{
  "d_model": 224,
  "activation": "swiglu",
  "router_score": "softmax",
  "router_logit_norm": 2.0,
  "vocab_size": 32768,
  "tie_embeddings": false,
  "beta1": 0.9,
  "batch_tokens": 65536,
  "steps": 5556
}
Below are experts of layer 7 (counted from 0) of a mixture-of-experts language model. Rows are named router (the router's row for the expert), down (a neuron's output weights, with its number) and show model dimensions 0-223. Each number is 128 + 32 x the weight over its row's rms, rounded and kept within 0 to 255. Numbers have three digits each.
Before each expert's rows: "raises" lists some tokens whose logits its average output raises strongly, later layers aside. This comes from a sample of Wikipedia text that the model never trained on.

# expert 3
raises: "in", "oc", "ar", "at", "or", "ur"
router:140110084143158103141113121151130076147164113146121140134159176104124097142145130078095097200188137098153140166150125072122130137151198128128123144100163098144167129173075211114075145140141188159158131105135061205103091116162102118086129170135159147156123101150116138129179132136102129140153114159122117074150139160153118178119131150131043092161143150219160109123171127103101195143131163155116120096118118159156135161098071144187143106111101119142152123085169113179100139167100116153137076138139085119144121134129110105152132108158075167181103139108161070171167197144191131031127178082111132100097126102160083151142158108134144105075128095123209134110099156124173136111160
down1:136175190150166122095140158160120081185153172099166082197086123188211129209117086136157111133101114115104137141105110119132108103137160152122135155137106106157135127135108148120138092151138145159064140153108118112157132102121105174145127102084108139092193139172105147103155183195141090091104128095099117053062160113135141098054159157127160151154092153118066127160134156123142092135121153124043101142152141155127032145126142097145109134132073147179160117145115108100174121185173125184119152123126208138139120137101119128095138111092199137110098137087145181144083128093089137155163103144043150133149102167117149117134127103117090161100132117116075162167158131068154137154090
down2:151063119140093157096135100082132180086122107118107103144159087137136092078057165109151172136120157116179147146112162136108115159118137113151168089179189155121172105106191092183089064154145198142111160124192118086151173166090084108088191156199169125143131114101096189103183151098161098125142053130136131090089104169141096121123094145143139124113113156093121160120054131155090150140152164126117131178182091092106147186143115150135115118099092161146126153160077150120135128156139118132142098159094126126117114140195190125072173206127145140113149139116135136113143132104179172111110108200158146148171087135127105147118136162139116103051126119125094145149118187140150172110069
down3:100132110110124110130129183126149178180093119085147155043145152154099142136057129147080117142178125134127090175083178106172177136135101112140181164099132163165160124072169063121218159165104150086140134160158133106130121103191157106169098119122095107138175117139151108137105092094128083096038115101114130112165135083100111140128076159083142105105143102163146160134179139143127103094063103127119116121126125102108142167047103119111147146162104108156118125101064141180101098145134071094174135125165157128117087111197081147128076126149119080089083151114140153189177162064107123148137120121152133115169133175101146123147089112148074116146122103141116148118173150034103106169115
down4:208140137083116110085120126119179182132133152207112143158114129091116112088082152114114165119136108084115132113062160119119129145137113119147134115112161181148179177094116151106122188131169143149118124120037165163122119137175130118159132143134158050084155103093131137095109174182123120164162163139130158121171097142116136203149141120130195134141116107124110172105193079107164185141110091125132132174160077181094096110135119144101085123127131137171147087130172103137124121057124079145052138160177079153151115136129098072089100143078133147148094091135121137201112084118095089163138150099155123115108129100079072077154072128171221110120097127121088141093093136120152148138079
down5:159136108165091033089158127129101169102136109109121128104174195152168139137136098131142139141132100154127170183072159138165156185076066104111125105113131101060081167122092123202125155141101133094179104114122098138127088143060113119094213103150154151158093154117156145112138060148139127126185115104152126135136228089128162143102135157148173127154138105115121162098142103186134040170143143129124196080118176109089131109149149067132180128122135173114078133166115111127090148119182077122120128157215103095139129129194157154125143118091108163136151087121136134165122140106110157153100109079138134088118091088088076123156112153128099093095110169163107091139120165100145105146111
down6:121191055112086110111115199170133126144128164051177104098175092179114150158109143148073122145161188124155114131113105078118143129159129101144142108124108150113114125098104133111179110116122141182155141094134112127158123127108170113157128097146135094123211092151091093091121116122122174064104120111148119165094169098073113136082076199076154196158101152179105134155092136093163203175118128145136106136141144147083058110180175171157116081125170146102065115100080072134125090111083128138142100114089134143156129143131119198107149144120150130132107121110173111140138082106103127133058148087148105068073156166141165075046124119125132159158124095156117127177110090103169153117120
down7:108106149082115190129130127150145169036177106096113047133143170153116130130089095124108143125132145132110148117159133148164213115178096110142123171081105126151159087131154132113039110126175116090117054130086082110167146084124089121146114112143123126021137119132169131152134143131142120133102152120167137155070129117135114147044114138138135138158163128094170132163128124144142164110180109053083170114112123109105136113107147107147106167119140158107107177128141096114160143051148114145159107184140161133099126076117150088136121139170127060103129048103132096166119181118189187165116105067149212164116136092132142086141116141053124142143107135159121147128085119144115191147102
down8:077115147095117163092111140133126153086103099143152170109151100184148158109141140134160143099163141069103126221130154164109092102101100204189109080178137142103107177091109085113132081137127129092081097112115144194067183112226163173097141130137108145089123121084101180120128059169180138091119108105140140181134118141160150168104164179121114136129129133113084176061133162162088075083103112122157165108138123091118161109103143126123097123120120083113148150184175096131198127168163148197068141169119153056209172101118117108125103144155109148205155134180117163143081119110138119122154142127168118153117133154146125148117134151144135120085136103138106135104125130128167114068126
down9:126094110077213129147126090144168174099109082159153113208151124106153134132195085135128139153178091151172179106095070067117106237117099156121148115120085126158161122174121098175109127101113092151129097090143155139073127103154125161082132165090153099140148150142131174111130105077130095173178153104217064143145148125090129150123107149070171178150140121119163097162180112134106101127085119177137154154142104148078063122132146069062119158146179169127137085092156145131095142142117136147158137127126120106124093159075080125153133171141109214133121128183123118153132099180107130093073135128183083095129067152128091145117118136151151097126097115114103142147132132089129094168134
down10:157129117095087157124121178141152108103136129158108181101157102135144141131149110095124104166153123167124107093147149138117170172145160107160130133092132106107069155152104185146134112144121084087193109169169133084149142116107163131091104082081125136130173083138059098146132106118143166103166074132161094118175108084154143128133160119169089153110151142122060103146100140060194157105039091151070110128134142187111134146147142108135108147110060163193148151107084107122095131130126129166091126109134126131150052143116157107174079070084171088102099160093088098182176095160097134155148193109173145138095101099174129066157115173148087113167114142155122042111103152188114147184164
down11:141105144101145180149119108134090156124104127094099082106156097094125125154133107141136129112158105155148164146142111114105169101086115111079109144156079077136174094096210143083119160118120092052143106136104097148146122171153158130142103082149156138084111083167160116169064151113129128092104167142178110093141144080155106126153144109081137168177148103081149187117098109120134159087168081155164060098041118132180112166119143126151168106120173160181119136143138077123136101165117123160061129092191170160139148168082147116084120099092101150135095165117079163155110132185139104119073193121146091107036144089124152137160151115142208161130128112079164165113138097119157192145080
down12:119140129191142104128107086098125074144123072205150158089147118133153098115144101124131127094093126071069100155093148138171132204089147092136184159135102097062105190084094175043104133130168076118113126144131097072091175125068105131120177086133172154153133138119150107127135219132125115099152099137178095117159121088143085069112082135144138184159105227158123090096123131155076124129095103113148141133029119140092131144147138142149172135116155133162115188142132125138088090129146130144131112114103147122158117095087101090143161157103099160150155077071077134113123146177161139154095088143098125151090184120162106109108130127140156152077111177106128090115118146151125188165141
down13:172151133162155172079067121143080151125137148098103064113081139169114171087058184157198096125171137098106123103150101148150073105148125110057192126086116153129165133102071152123069216160162141090132080107073096109190123136113159137138121181113140118122151116174165130132111128164132131127146140099161143120148149123138116097136189122107102194105117101131118134085132124135023068121166148181098142152177113142167109052096170165149096141123140115133089216129126094115158062124105130132176119141170147122145084107199098169175141149089160127136165106115110170136154092140154105089109138112121109135136122148121102112109140165173134170177148131141167099094119089095129132121083
down14:159137076094103094095148132097099127110155072121146121086164137161095053150095143179083127086216085120126084121139100131090071078096128084164150092150121168132123164090154144154116088117146086147143131130109108152043061135098159087103155109131127152154155133171148135095120151077085157154130132086158035104165144111097180098165156132126172189115129167100103174097142128119135228150137131172102130057097142144181151109123196107130200148155140159134136092134106105140175087138166174133096150154129117124079129156142150153174127120119168168088116147111100095149144173085127138144128125101124204089148093132125099160130088137133149151135146079156044137163139133091115138140121
down15:126113150104120105204096110092116150217106143114125024050162171179079101117136158125150154104093090073133167131201089124133112091146105134085138152087112077040125097115120192149088120201081116092114173102104173146084124076149121128117118141133133137161143129149108099106137109070135162095081088122118127113160065096121126167083090140132043127104117100115068118121145115153096141125189189113085121106147151095106087152120158152153131132152165102123106112113182112102176076176183133131115045120141208080117132108156131113145117085147129188122159127152150105133097145112166120105141157098120134093133128129117121136106154155096122145105135149169113112125174155087120160099155
down16:142066218140080136129133142162088131077120170107135137152125127153078099135110114094097134130189104083146159129124085118089160125153071092149041100085116100095073109151106115092172142122128157100153140074115133145148073139151185125098164067192152141145131151109153090128165148107094182098140166149177129154097149137118130123167086110133190150106145147131139174103096140170153101129085111137174163109144107106155203232105103149096139153086168077148172123182197068184156155094134159111103146153126099167141144141123144140154106064089076146142166120104104128179144141098113144130094153154152109168111169115115138078177131077106065140094090134110154117114141132150117167175122
down17:168105183150107114079090122108201162140148105137169130125136136100152186156131153133135127122097103135114116118122131135189178092140095132084169102170107114152114134118199047101151121155164124080083167203157128118060105132143092115136124086107122154107123177112123173130159112142120100091097168117210139049132125101118092108113118136068162115165176100072110113136102154147091118175147162215134137150199142176139156135133127208146115069076189132150135103158098137168139101133091168152133130144102154121160090139121156126143116149117106074141164125115134177148129088127118185153165066123141122132202081159125126081186105111090120046123119170130112092157124104099149152106174
down18:131124078150151098102144130129129192163089144136143158092118097102176132173142146064162179115140108110131108108147113137131147137147162118117066153090146144157095133171128151183178115152113113112147114059095128146146157128144151102135141174064073108134097182116133112114167119161115124150154118093199093092072128133104193117128131164107087094128057141147123133130135166066181201090101158147164098121085024119177166177158090115147101139148119150149118115176165088046183143094142107080122135147078132178101137127105153179131107134104082127091160102090197133103055175136112142139124145083126102157134126088197146108147117144075158122154108160139127125054092145156088101128144
down19:081135117150159097141109161083171186113155187111146094090125085137121114143139098107126132147132180171126169088135161131155097215103146105094109128170167100142100144128107078132159098089111101124159147165152148088103098156132140158103106134121150159181093132132168048153099131101109104183124143122121109037139119145212140104144185117142103118114151120146132085112078085158111072184122134141133160110141190089154112177166188153199151093146108176147084106179124133056155078102128190126145122121177104092156116152056114173125106117113133106175187118144132145086068100088115208159170100108066157180162115109100157109153128107153165128117117116142109113177118118137151124151150
down20:203119121116165127093189148149132122140122169153080128119166133147151115129123180184098198148103112090108146168138172130120166131142143117187120136089126178121105115103136133148122168149079113162142108152121115133114119169065159211113134086154125168101125146135141106145099122184192199184098151153103131191098054104096136107071135156131145142135122156086073157104107127081080093185107084086150117084167126108134126138194086076124083092133158118108103130148120091157148114134190149123122140120095126135144155157164152131091090112071073161127154135143078105079128112110193137125133152157156030144133178119150090148155099169123145141149092037108099082148108105154164076159104

# expert 10
raises: ",", " in", " and", ".", " of"
router:165139137138089125158175159132142126114149146143108111125116164179180149115081107146127146080104165151179096102164168141093153138110145190138127140201114146123088059085179045077150143162137096138127099123116184159171101141147081178122095111135161140140137116073082132117081148133151097141134151117131133138123124137119155092099086090174166105104139173119063179132124163139140023117063155131077111114144140189170152131181106171135101135106134189108139136155122140119106168090144089081065142105129159188145185105153158122080127149124133110131089124141138121079111152063107129125084070112187109176159107093113134109133158122126171142075178134112032117186137123154139134112074
down2:133139149114087164187089112103144111125121155148150110142141139110142162145148135129105151176142106123100154196158178108148114125096138141099167155126109100086126114157156109133126141167122216149127181121129032164089114115104111154125127120154148144158123165120167158131108120071140174102191124093107121193103153099112053163141170165142107130163150149149099081123105130107182137117156213181113117082164113156132090205103124179118155167102113103145112134118110128134203136112138122181063070168106128144180181184113099094139137129115077146165100123158106127141130104101178106128084189128154127095092180095069132195126095082176167199205135163102153098153132148123167136090129
down3:142156091104142108091076124112139162152118102117161042208109070082106123121054123129137139108166131156155146187118139126080160076067112110124156103163145121114109139067138114065092138102153087174065079096126098097105116193103134136095105195138134121162131101094201107111115147168099134125075179116121108151178084086128089145172158138128138104088136128171139135158181155079129101153128152132147128128169154134144106114117094150102162131065160111121122051189146097160137089183080139153098136108082144116082082129139122092117158170169106102079170072138096162094100149163110106137147126137146125141185125135158140178145131119123160148121086033106071145166110120102163106099098
down4:091093113120147148166128130088098116091098154104129081177105111148150107159118118076111133111147145165091131166109159082130149068165167135175121087109128063143155083161068144084092096174091160084176146110169115082148189161110124103145137148111066176141065122108072111118112131139106097070120147154141162146115183095127150100138156158145128176066110102151089138114100184091200131093102122120060056123140155131107102090095133125111139174074139120070120086112128113170100166113143091154119141124163143115141086168098115120121164103112066150115125152118144151135142200105162131161143137108107117212135170135156152143157182081047103223079119157130085166157144126140117149111152
down5:127097213097103112116104155136146078131107181193086064113144111176162159069138127134133224089139121108105114142094092174177177151112105159118152170199160152117111080135095187164086131117156128087128161128122178134190107101148119123138077109145126098093164115165147118133125174152119128179109063107132189076109141074139132061188079108152096165120124062105121112108142118071124118145084052110097155127160084155111120153135093123096149116090150146079101146136104101132137100144108153113138132123215167108206140168158142092112136093120115102150119206142116189119151143097174074146131178153131138134117142107121153136101149107148078107114120130111168106150179137111165116160111
down6:186113187081107175168119098158171163141117097122109146068131202143163096133121118161146108121083102121102186127113165131088154070178174126118175123196185155117148055192113049099096100181101160122116194097096160097151071131120109050143106116114125089146124117084109151144129164086141152135151069185090170151196134135048146153159123116187130119133113119181160108093152141131122167109121133181095086107167120148104119153110141117162119117094103121140130115122186130143118082098124200159087093152118112144087125108198127140128122107107115108126141115164067137110161082143119121145153170121082126161103140138114132116193122091091163121144097105141191114162097094154130081129159
down7:047114152125131124160113159141120159088130089168133066151123124146153109141154119097206099097156148161119129096088136117142178132062084148148133100088173129100117118066162116098120137133088134103141105149135106178131164090111141141154092111125099128062158092146151142119102118075120147126116122077209156119085126126131097164094126120095065147075099147111158164141151166138148139071120146169116132087149078152064183180108161108114123097163180175152095142111110086112086156016093146126142076170181111120110115112132117155142088115125142043171192088139133095101142158104094190186101142133129119150054124064098101167176142150121125122124111169167132108098116156160123144164089
down8:110128149121116061122134129100121058152135159151074111156200102158094116132139113121137136170111148154128053133163131141104190181137056209114171140157173160119126077163092122138089134106192179147123187126078137155094024187142178110108169109159147124132114116142200116118143132129139174123105114120081104143075154095131129103074139130135092146158128126187112136141122115099127150169115140082157087121148109130133122184187123179149108117149099104106101086082151103134204150103180186088135091161141111157199096119098148090116141100151103083130110143154167103141131057167097088122087189124144136108092096135174107078112125101155125171168105109119115125151089175132153107153126
down9:097151163165127112158163150166132122155124161121169094095089125142076130098124161175155143086152109117094122151071206139123175127101136165170141135155162154127164149184153124164077136127106125096109121144147103162180147132119134124100068103080147095137135049189134164151157135154107196097089173119102152111106103140128102116073122069123127140236155174137167128129156119086083120082193107171111098103104146030153140181147078076137131200134144122115099096107129091119128091151154104115141066143115204155122151137107138136118086140129194099102126161116158157145197179140114127091169142133147121096123142202089126139081179119161075157101146076129161105145131160141123118125135
down10:168149129165101165161139091106120124123120095102122048108076135145205150150116103125177115177132170073093146135132072157077107102133165093134100115107136173140134121171123098138102118149133172137106157123157142110127057032105150161081041172129109102155118142096135105137125116118153111092104136151088155112120155130129139144155089148145090109118135182096143144136139110097054171137085139116098153080151200102078106150088169057097135122177143056119159115127131100132091095130088103167131141112102138135102092165151155182063109153154189143149129138100196195167122149125127133128193118078140119137190170121099178140179161119086060089101141125112180173130146141089147140100145
down11:126082090157127126151157188118144091125145108151166147199172110118154134101111106135152141110100128163170120136129040119096157135074113136182139100139063129098172137133151166198110059142170149089184144155143126104095103134206083110122079126089141118154137121119116179064109195124121127114120105094191134142140153099157108113154152153119131112076141093078104119156141117105097120152085211089125123098094162119160112112092139144133136109082146172113129147074138100116167122130091090115165161124129108162060164096097095125120168195129100123072126171079080148187095123144159136144124174167127082045096147093138146101085101161125163101158118112147138117156178223136086102108106
down12:150070131221101114093120108131100101087157121176142115173091075141124140125133096121138136162101113157181110079160166156052100135094072135193136081169129131123100117137115201118155127184126137112131106183127074136142174116066132109077075191144158174177121129127146070106203114156154158120097168145092135128066092139092123188203154142149075123158121193098095175142132130147117118158118181183156143152143108094128098139132165140108177162139137084123123116166120130111105098105130141125112153131121096124114093130128114141171103141091178143078130097165144170149141172167148147092112158150149111145142132071082166120096120096094148110119112149131106044113183156094042095152105
down13:122163120121098124122120083146142127116151103078157165116179105026111132076077156113079165147136122159107126162126118181135150138157111112145114098079118181159123099188110060174105078095071143071142200121152145137112114159123126077160101161126164090060112125143128113101194168112127115125133130152133108142098143117140127134103118113160125111183142066098099092103163172124096145154129092138157121163152152170153147137101125124179115095165113090189090146182134146144102132082132136135098162077127164084086080146114093113074159119164108148141080128078158184124156040136157109077186108153113147086087114155076172066143136145104172123073131153142112154133137106078045143083106
down14:151099074175124148097167147160141122123140169199094093073093108135118087126151119119132113151116128114167120113125176205108112127197144121175104135060106166088123082130100109131101091124135087159122153158127108149151082151061164107107149117164071151148126138105138102145159130180114094118114173124180137089083164097098070171112098141155146131105159112146133105119103097080149101145110100127118152162106188143147116100072174195140153153134094170152143132131121142116187127113143217179089147135154150135167148158142080109117123164148119113165119083147125150065121092151096087105169118160091066080121051132113054111161163140224099086158131158091184081118109136119099099129068
down15:092165080122139108161131191102169096170063175097044125118120164134110127114140140125181167133147158085053160138104132171130154141236124148129200110118119132157088111203097150127114137177134124117171154184130105109166164072077125122117115156112096134137123103103145064129139145124136085089145125124120088122151115113151109123156082127088163117094151151170079128142146099158100148090090157116152098098132138190131166130141099180099138114113130136109137125078161114114066136074136127126115071162149174112111148118134136079187141099121150140114120140146144160118149151112069115105209195109097184076220109100099098149182088129194105124166150137154126132145097130056168142149124
down16:170138168169122099171146078097104131150135124057155098109100122125128203120148128146066104117117130135142118134101088116130099139161133168159118126150136184109138117134162138122081157106103199168128153100142107127123073109167112143127213121117081097214092134130176134134197129111135144085165106151151172111182164118124124166157159149113149068152103134130085106058098112145140187161131170135126128110136134187137120185153092102115093132189128175123127119116096137185141139091069174125149128098102090097147135112155126168159097092106100097135197098119111096173156112116174179175101170113181122193146099086097103107155147161170113079096162158100045167119090152124044094104112
down17:125122138160090125129144171123160132127151133108141086127069115138203079083137142117105132122102166160165087079129140073142144138157085149169131164166107131128168141075167104120107113141185061154082129140138156116117126153078129157101183093132106059141129173180079118123101175171131078136137138130118108078096129096164067101095138139144080124048142207106113176098149107163229108151133156073073110173148137104129128151123117130124133165104196147082082178074127144154143121179205116135142130175123110113137156116147082154079117098180128145135062163177116188124166139131163157136106101123169161150099138106116158101068161137107167176153140117083097110124165076122141138152123
down18:141150123126105162177112124108105116142164096163066097090168078162118125151068157131139110110105139118161140184102124128125120128159154159115100132117137113112153103070139130085130162137159179107154131178086118098182111053128106177129132131152082107078091121086117134066115086080153102146108143111127063121109097105111094134151136100134111155111141121159080166137135164124168146163100171154090133066118064172151118166213104120119113064150179116120104082122119180106146074186082189156103122162169137105116187146182110115074209074109139152107127163172082159122119139126106144134160142129111176137101065131118142142136100201117129110163172120097012121120142184121130139163125
down19:099098139173037167155100141107098118103154128169174127143177154125192132165124153222132132145127125136083122176077123172117155142103181114130128116125139180138061163121124145171065171132160112105067086162064170086125151139122137106186155132159122144135109134121131131102098122132125151100140182148153130115155151097164115152121138122121184176106200147092148169122086073151126064110180187115205133142194117163133101146131088130119144133148151128180141096084168126119136142125141148136106162141166117070162137085128140152084200108145143127085117176112147118155137112108060146097106139138124086118178174182062125080171142114141107117140177141093064131139138113105207151171120
down20:125164079154116174140096145046139094116115173136084105105117147135172131129156130108144144181101113087149133170151164082154128181109122167119147129108152131121170125204177138133147167122170108088180117147166117220156158132159012129128080146112107129068093109155137126098134146091129150149092079138153108115074110146118096147112088137162118134146098114155184146124075158180137105147133063112175098157101109148077113176124100204122098107145172136100097073079114119113079176105137101098129122094187143110150170174126117143085087108084142125180075145131079151106126180122149103143194112169155107165099148105150115135123142147159093135204085067103090109173127113124155107132133
down21:193094156181148149136125178115164086133111102081106188081171138150181157105098094102142104087075078089176119152172136118119093113120203135115089101107080145146159134187121162113115127078118178105158100145128084143144164111127113075116146103104121140119128149200135103119118100092156175101111174163136093158119148112109148135157132107163088120173133127102176032082047152164127184191129091117152115158097119168131133120104086191130140120092104133110122133140163177057120151178127130169132176129111150130117103131098169072092117187083109120159095139134128167156142043145097091145124136090112143112165122132109076102093155098113070111144080152128142104092169127081125123179184

# expert 13
raises: "iv", "ul", " of", "ier", "i", "ip"
router:159154085128142112136096152109140132143180059164143105092110076111095147071108126137135097085133175117175169081163074117094140093117125149146078112124155143100170145041179109146105080173127069140112081105178120128125114115204078135149162149128131140120106150118096095112157144109089173152108132188155121102183167154131129155153101101162096085137114090121140065127182106092094144067126138107148105123096160093154082162155146151124157084162123097127113170129109124140117086103164072186134084081169205077129107076126096150160152203115074151095180122117088126125102123139151183087133101126176141131102137151166134168140165170172083127173111128056161098147149169110166116102163
down1:104164141188177191137076157175214122106128163083121169108168120117124111103140167072130143149130089119143155145094124184166109111093150136155135119114090168135113096192087140112113173064177135130180171151089189169135108111163108124113088148155134082108096138179117159150078134092137126136111107143117180094094139115103178145124165060107090150130098118169181084132134137146093147129155135188117093065092186124205175171131123114166167162149135172098122130087151114098158100119137091125153135129122142128136163099106147169128171143189086167099160153121139048153110098162088105102115164104120079120117144081128089164122181111105159113118159128069163126083112095086169189130181
down2:107167081219100120187155137107144129127107110036120086164139086086065103103153153072090092134135109116167146135127125155098104180122092171148201126158092140132130147125106191155116138094091094117147124136255153129142128089140116145092079134113069137116180130132128095115154122168152160130096117153131114114108126112157119165123132130113099080116201087139101142126116148076143107153127107149136154138093088145158136091102076101119094103127189211170150095133118166073155085134141130175175175120119138095111146128122132110112155147183094140109166169089157131109132144127073086124130137178148092163150120079165099111146155116130130136179208084178127133133153097116137098138179
down3:141212062152122125082058153135135151099128168127141066172128061164120143123144069139114136106101125132068120126130119129094095148071119097154074129165161109135094141112093067140134133163076151144086147126155132113101120091185103078121124125121142097127205136165090152135094178095167126119128173048127139150134059150108079165136189143140150172097175087126126131181136084083097137112047110125143155141204133104136128125123143116101124164158119163188080051143189132146123118139085121144118184143100143114117073133169126126095120158184152145141131150146108127164163113082171092135143150090098206173122099135171110160133125098111160173112115187095099097142132125146171171115104
down4:118134144083116150155107133090126127128144152081138161160130102157090149118072116139082126097093122137110070140102084120116072114148096097174106099139105079109078172091132077136080110129093135079143130138159157145123110086106093122124067130126090082120037149049146118148124129063138118118126100149119120137197051078048132142138132170163073122163152142113142172118078155080151171171174089108102141104094167079158066130156213145122100108175096113137190083109129121141079101120126083181095112153078136149129075178086132126131124180106114088105133122120153108164098175092097158092116126091115126169094090120167115180103084112091134131149127165058143152148071119117122096122124
down5:099152084096116169132156163077142155143128086097125081066158109155171084128083176143097155202120122103133133178085161185156173130142103157114146146114117100149089111106149113150092117146108100138136195126080117040090128177147142115111095156093114156115141130129134173184126160110186139180139112099132099165123139058085097134118126161144198158106107150160102106175119165115128117076157119152089147078100147075182151161143166087098174131141177144157135120136174142115174087224114098197090145198174149173099144115128124169131115083100069187141171079163161117127143106140147088133121152138161174142151118152110101156112136132181125132137145096141052129084094148112116108158143
down6:152134164180137159122175099144096193183128108161120123061133167094064135128108153124146133141098118129158112159093138149106177086157103109119103087134152098163147134071147106109106094124097111126143092154112075135070147155158173080154175112188114143151094121160136136135191118089144173106123117144098098089050140121113132137116120138136062099192116156117085124050129106136079140129102202108144080106051148135181096130121158109092100047090167096146146164132116129123128129191120064124093128124135149115146177081158148130128106121060147136154133146106109129144110124083142129142057108172113120181165146168136105144164122097089191102128124046085115150177120194092066110144129
down7:143089112145170148071133124148137093065093168107128117119144107181178051136183123114092107141162094087119050101156068113175129140081182112107148152121159124156143106162178068127110093178092088133091197151147099094117145153086132084137130168147130140088140139134107096151136137123124083164189119182113158101150177076113141172156144170164096123124140107076060137155131130139163061118109101141145133148133113109090086175155153157139123134151114086180125163115100122183150146105197179134084144157117095136139117118123079104155120144165140149131115160149178064114136173113173144162184179110100110150148140149175197143118126128111108118162153137095142122107132087146196230120180
down8:120157113138117123149150184123138131189100192150128143134148141125140120122143164147083117149190121069028078150101177130108107138105080138085153107113166109147074117095173074072115123116092083167134090120115135144142206175139126104195136096191161130144146078125208144136133112101172097111104083175124138121167125129166098093148088146123142112155080126137142114111121114174142131176108152088184085118092168124160136162093158067118158075200132087105079080067079057089154094123124055109124163108140090150162161122133117170163141127100130121135108114116141154123167086111136127164113128122138196106087115094160089118120165181155174178086134080163119162103116165120128108110122
down9:177088104134130102098101082162124090158148122153136120146135112117167094084139135115107117099108118130124109128108111106139137115145123109087166106106143161074190100176130220122146189123119138138120161067143120177085100154079099134137095152129173119053118155169118114106083186077167166127183168164098146126075127168179144147182114106142111131108149105151163143092155128135165123116088075096082061096080182107165133052131099082122200115120119135135121093116102068161138138110158135140160202144116146152087110138150131128126138148122081101064151200164106167157168145154154099137167159089135093080129117138073197083090135083156072163119104120075158146157178094156117140132174
down10:069123117117081098116158116130032163119130149129154175128106125135097142152161099115091173131082162112093120136179164136133103093198093131101125125124149093105104143097120083162149126132168108080108085118086094108173154136055075090164145133110103144084173136124136140111112106175087112107130059132110158169108115107150158124214162140142101096114137135128134090108141182111134116101142087155109142145078147142103154094086165093184091087157156137149101202181130178174124154114106124202080094163108178050106128109079161123104129109157107118189146110094147112141133177124075151134161136153153071117132083130105128174146150094158134097107096183084133096110142121148107173180029
down11:106129166214053115161101113150130156147165042083104135115110137126123154103184152075141141125115104165188115127165131150166131110102117117096149148146068102096124157114090122101205158157113137134165111107133113133159095220079124143138173142124104115154117205028121144130107083108125143095160098120161128115181139107166106139123175130125124128124094097161148092145113135119077153175137123163118134109123087104154093179129110133122131088218148137147131121117159165147112108152129114199081158076144158094149112119099139147134198109061120151087137083136143142115180091137121180128045145114155106117069102170164049106121162110128111162165174129115095151082126123075104089131159
down12:197134114091162139116132151101135081166122109167123136112099224064154127142162129093126138083158151138113124128139094142126144094095103149085170159175069107071126158171073146160143102118119062163161090113134100077117111132125129185134131091206164130118089159135163145166098164159144197202117135127149120110110104140145117120156134092073076144127164110132129076065112151098149114095205160130143126132125138135131183153111108135100086096116115203136128136089146074209151107121169145108142152164171112140138186120128118144124106148077084169121075069122145116117111142108178138111128137088155105073100098104114039141107079138082124127137119134129165167047102170153137144074147
down13:110120106120069076150103120067125126115110174146157091154149143077165110134113158138111075118135111164109121120104130117139170208139124160143119089100169097132142116182183146118149123112118136067157119182088138090111134147160140080044067076082135115122137167109069132129091110109088105139147142091100134035134157098080105164100136138050155114127152068062120118172111151175078125122104178142116135162100109085131167076117166155119131174111111118130133159154119122122114168116125109124132187170106070136106124114128112131092157065145112194110075141161178130154129168129108126129123161159122119096154117123184125094094130113216096132131141020095067126154130133184112117118070
down14:155152160206150123108134200137095102119093127111117050047141117118108098116138091174120146171097122178090119126164132098137077110098121165130113109142154115118166112149155142121171118117194108164075110142126112119135133117098098082068181090063155069131105101130130174080094142114120171121176145131175148174180089140168089147155137124093151131093092142097172165093137069161083130152068152094106142168132132208147076114123198108161164147146118111095098158146076159151098137081103131086162143158118076067173134088112160127115169115145150114143164126107160160101112178050130159176117147109126118086162143113098111183137107124162139107074113150090083157160161176121122181151135
down15:156156130133123180109077155140139158111092121115117127144120200103198154123138113160130156076136101089120184134137090203153111121144062153119122102149172113114155139124078158148148125100117143169128168122135102150080137108168141085138135087093143125120175101122108126151106125105150178062127100112102165174122153121151123134105109150092126139124034207142138099146094155179137186124169171089113135109119125108160102051127149144124110098070178167077172137092117121089147157056141078123147133116146148148114136184111176096076159098173185107148170159154127113148142123156010152143127060150119057116119156111176045130098123077136100157121135117090175143162107137159126124124160
down16:166141130140156111071080136145092113087144158172107122164171126087065157084144130104168115104122166084132150122165082191107109076151148096127126103104151120156200173183111137115119152175136124140157184063134093134110116070127161150104163142116099126140125065109151099082169154088101142173133147117142147123149132140122141174134137156107084108150098083114174111122073124139085153176065147133138111146102137171093084070117118161134112125090088126143151113099165156179097167170150138020136074128166107174125114106162182127129125139115075107063134185125141073146130150085103084111082164136105157180131150111168147153140157135198061068146105126096189098173149109122125082108160
down17:179079223076138108134123101120151109116139101143095096150174110178141070146093146142086130142151142078136140194140149103186131118123185123153108150147223130137125138159158107121132096117128115118113091178162074187161119084103145212127103120143163162099129150140125171162156113118083110115158130160145125144146138167159180124104094135104081181127129141152129180177100113151074058137113109107096136195195150158088149157097151084106120191082107139118102164177195148095193169150151204140142134112161109079183179103116154157117174120117134088125158147086143148157116085181097123150139145122144166165123098127084150145166122141124090117108143164130095103131108131084131148112054
down18:131144135170102123117157102029130125136081127119116160129137101165164110140092122119101122071163118102118127165110148125130149165154217135109187119070121160093134087104163158105136156090096193112107047181111101127065102180087138133081137110075102110115177116151145123108129130139155114088146119053051140137062077178150167163130107217160162156103105134185147137156146147141114133128074129146138138082164103121113140096103123117133143152148100185102086146121151088098098146135189075201075141099180130142123125128122099148131104125095129126144129166106070215143128204109122106079146133112129117097130074126122137137096134167169109136126108170149129125115097123071068094128168
down19:120115141112113148186120104158135081094134130107102160142139078151102181115121106134154095175191089108171149065092096150103070134137120058155137156140137047087112149126139114094077142153153117188119103096100128145139135127069128102153159066157125145099125113171158108139142174095129140138135113133107138080162140191104153177144212123150075095134193195118122131092116123087111131185114138103082135132156100173112156130086173105156089136155084125093160120126122131128186160126115125146152075077167141173114096068141120131179180108157167104066147104081067153183085082140125116104222168134129112146163088123155155162150115086142144127143080162094153169161121164166148114078154
down20:157187166168161147131138170128081128185122146072176090197113131144023120160114162180173104135138091091086100098051097123082093093126099092136077155082099122147153115112094126159165104123096135173114132074091113126084078089158150129161130111187100134125139138144123104155122134111118100148152121103135138106113093103127175103095043084135157121168119146106111086144158154148100117108111154146122106160095172133120165099121071119126124178103163135105158114132206108082151119091121127092123087180186111209137151096152088146154072144127108103147109082040146124148128096116175120152135127143118188143107140075086078089156190146152151128117128183120159156144150161097093141103083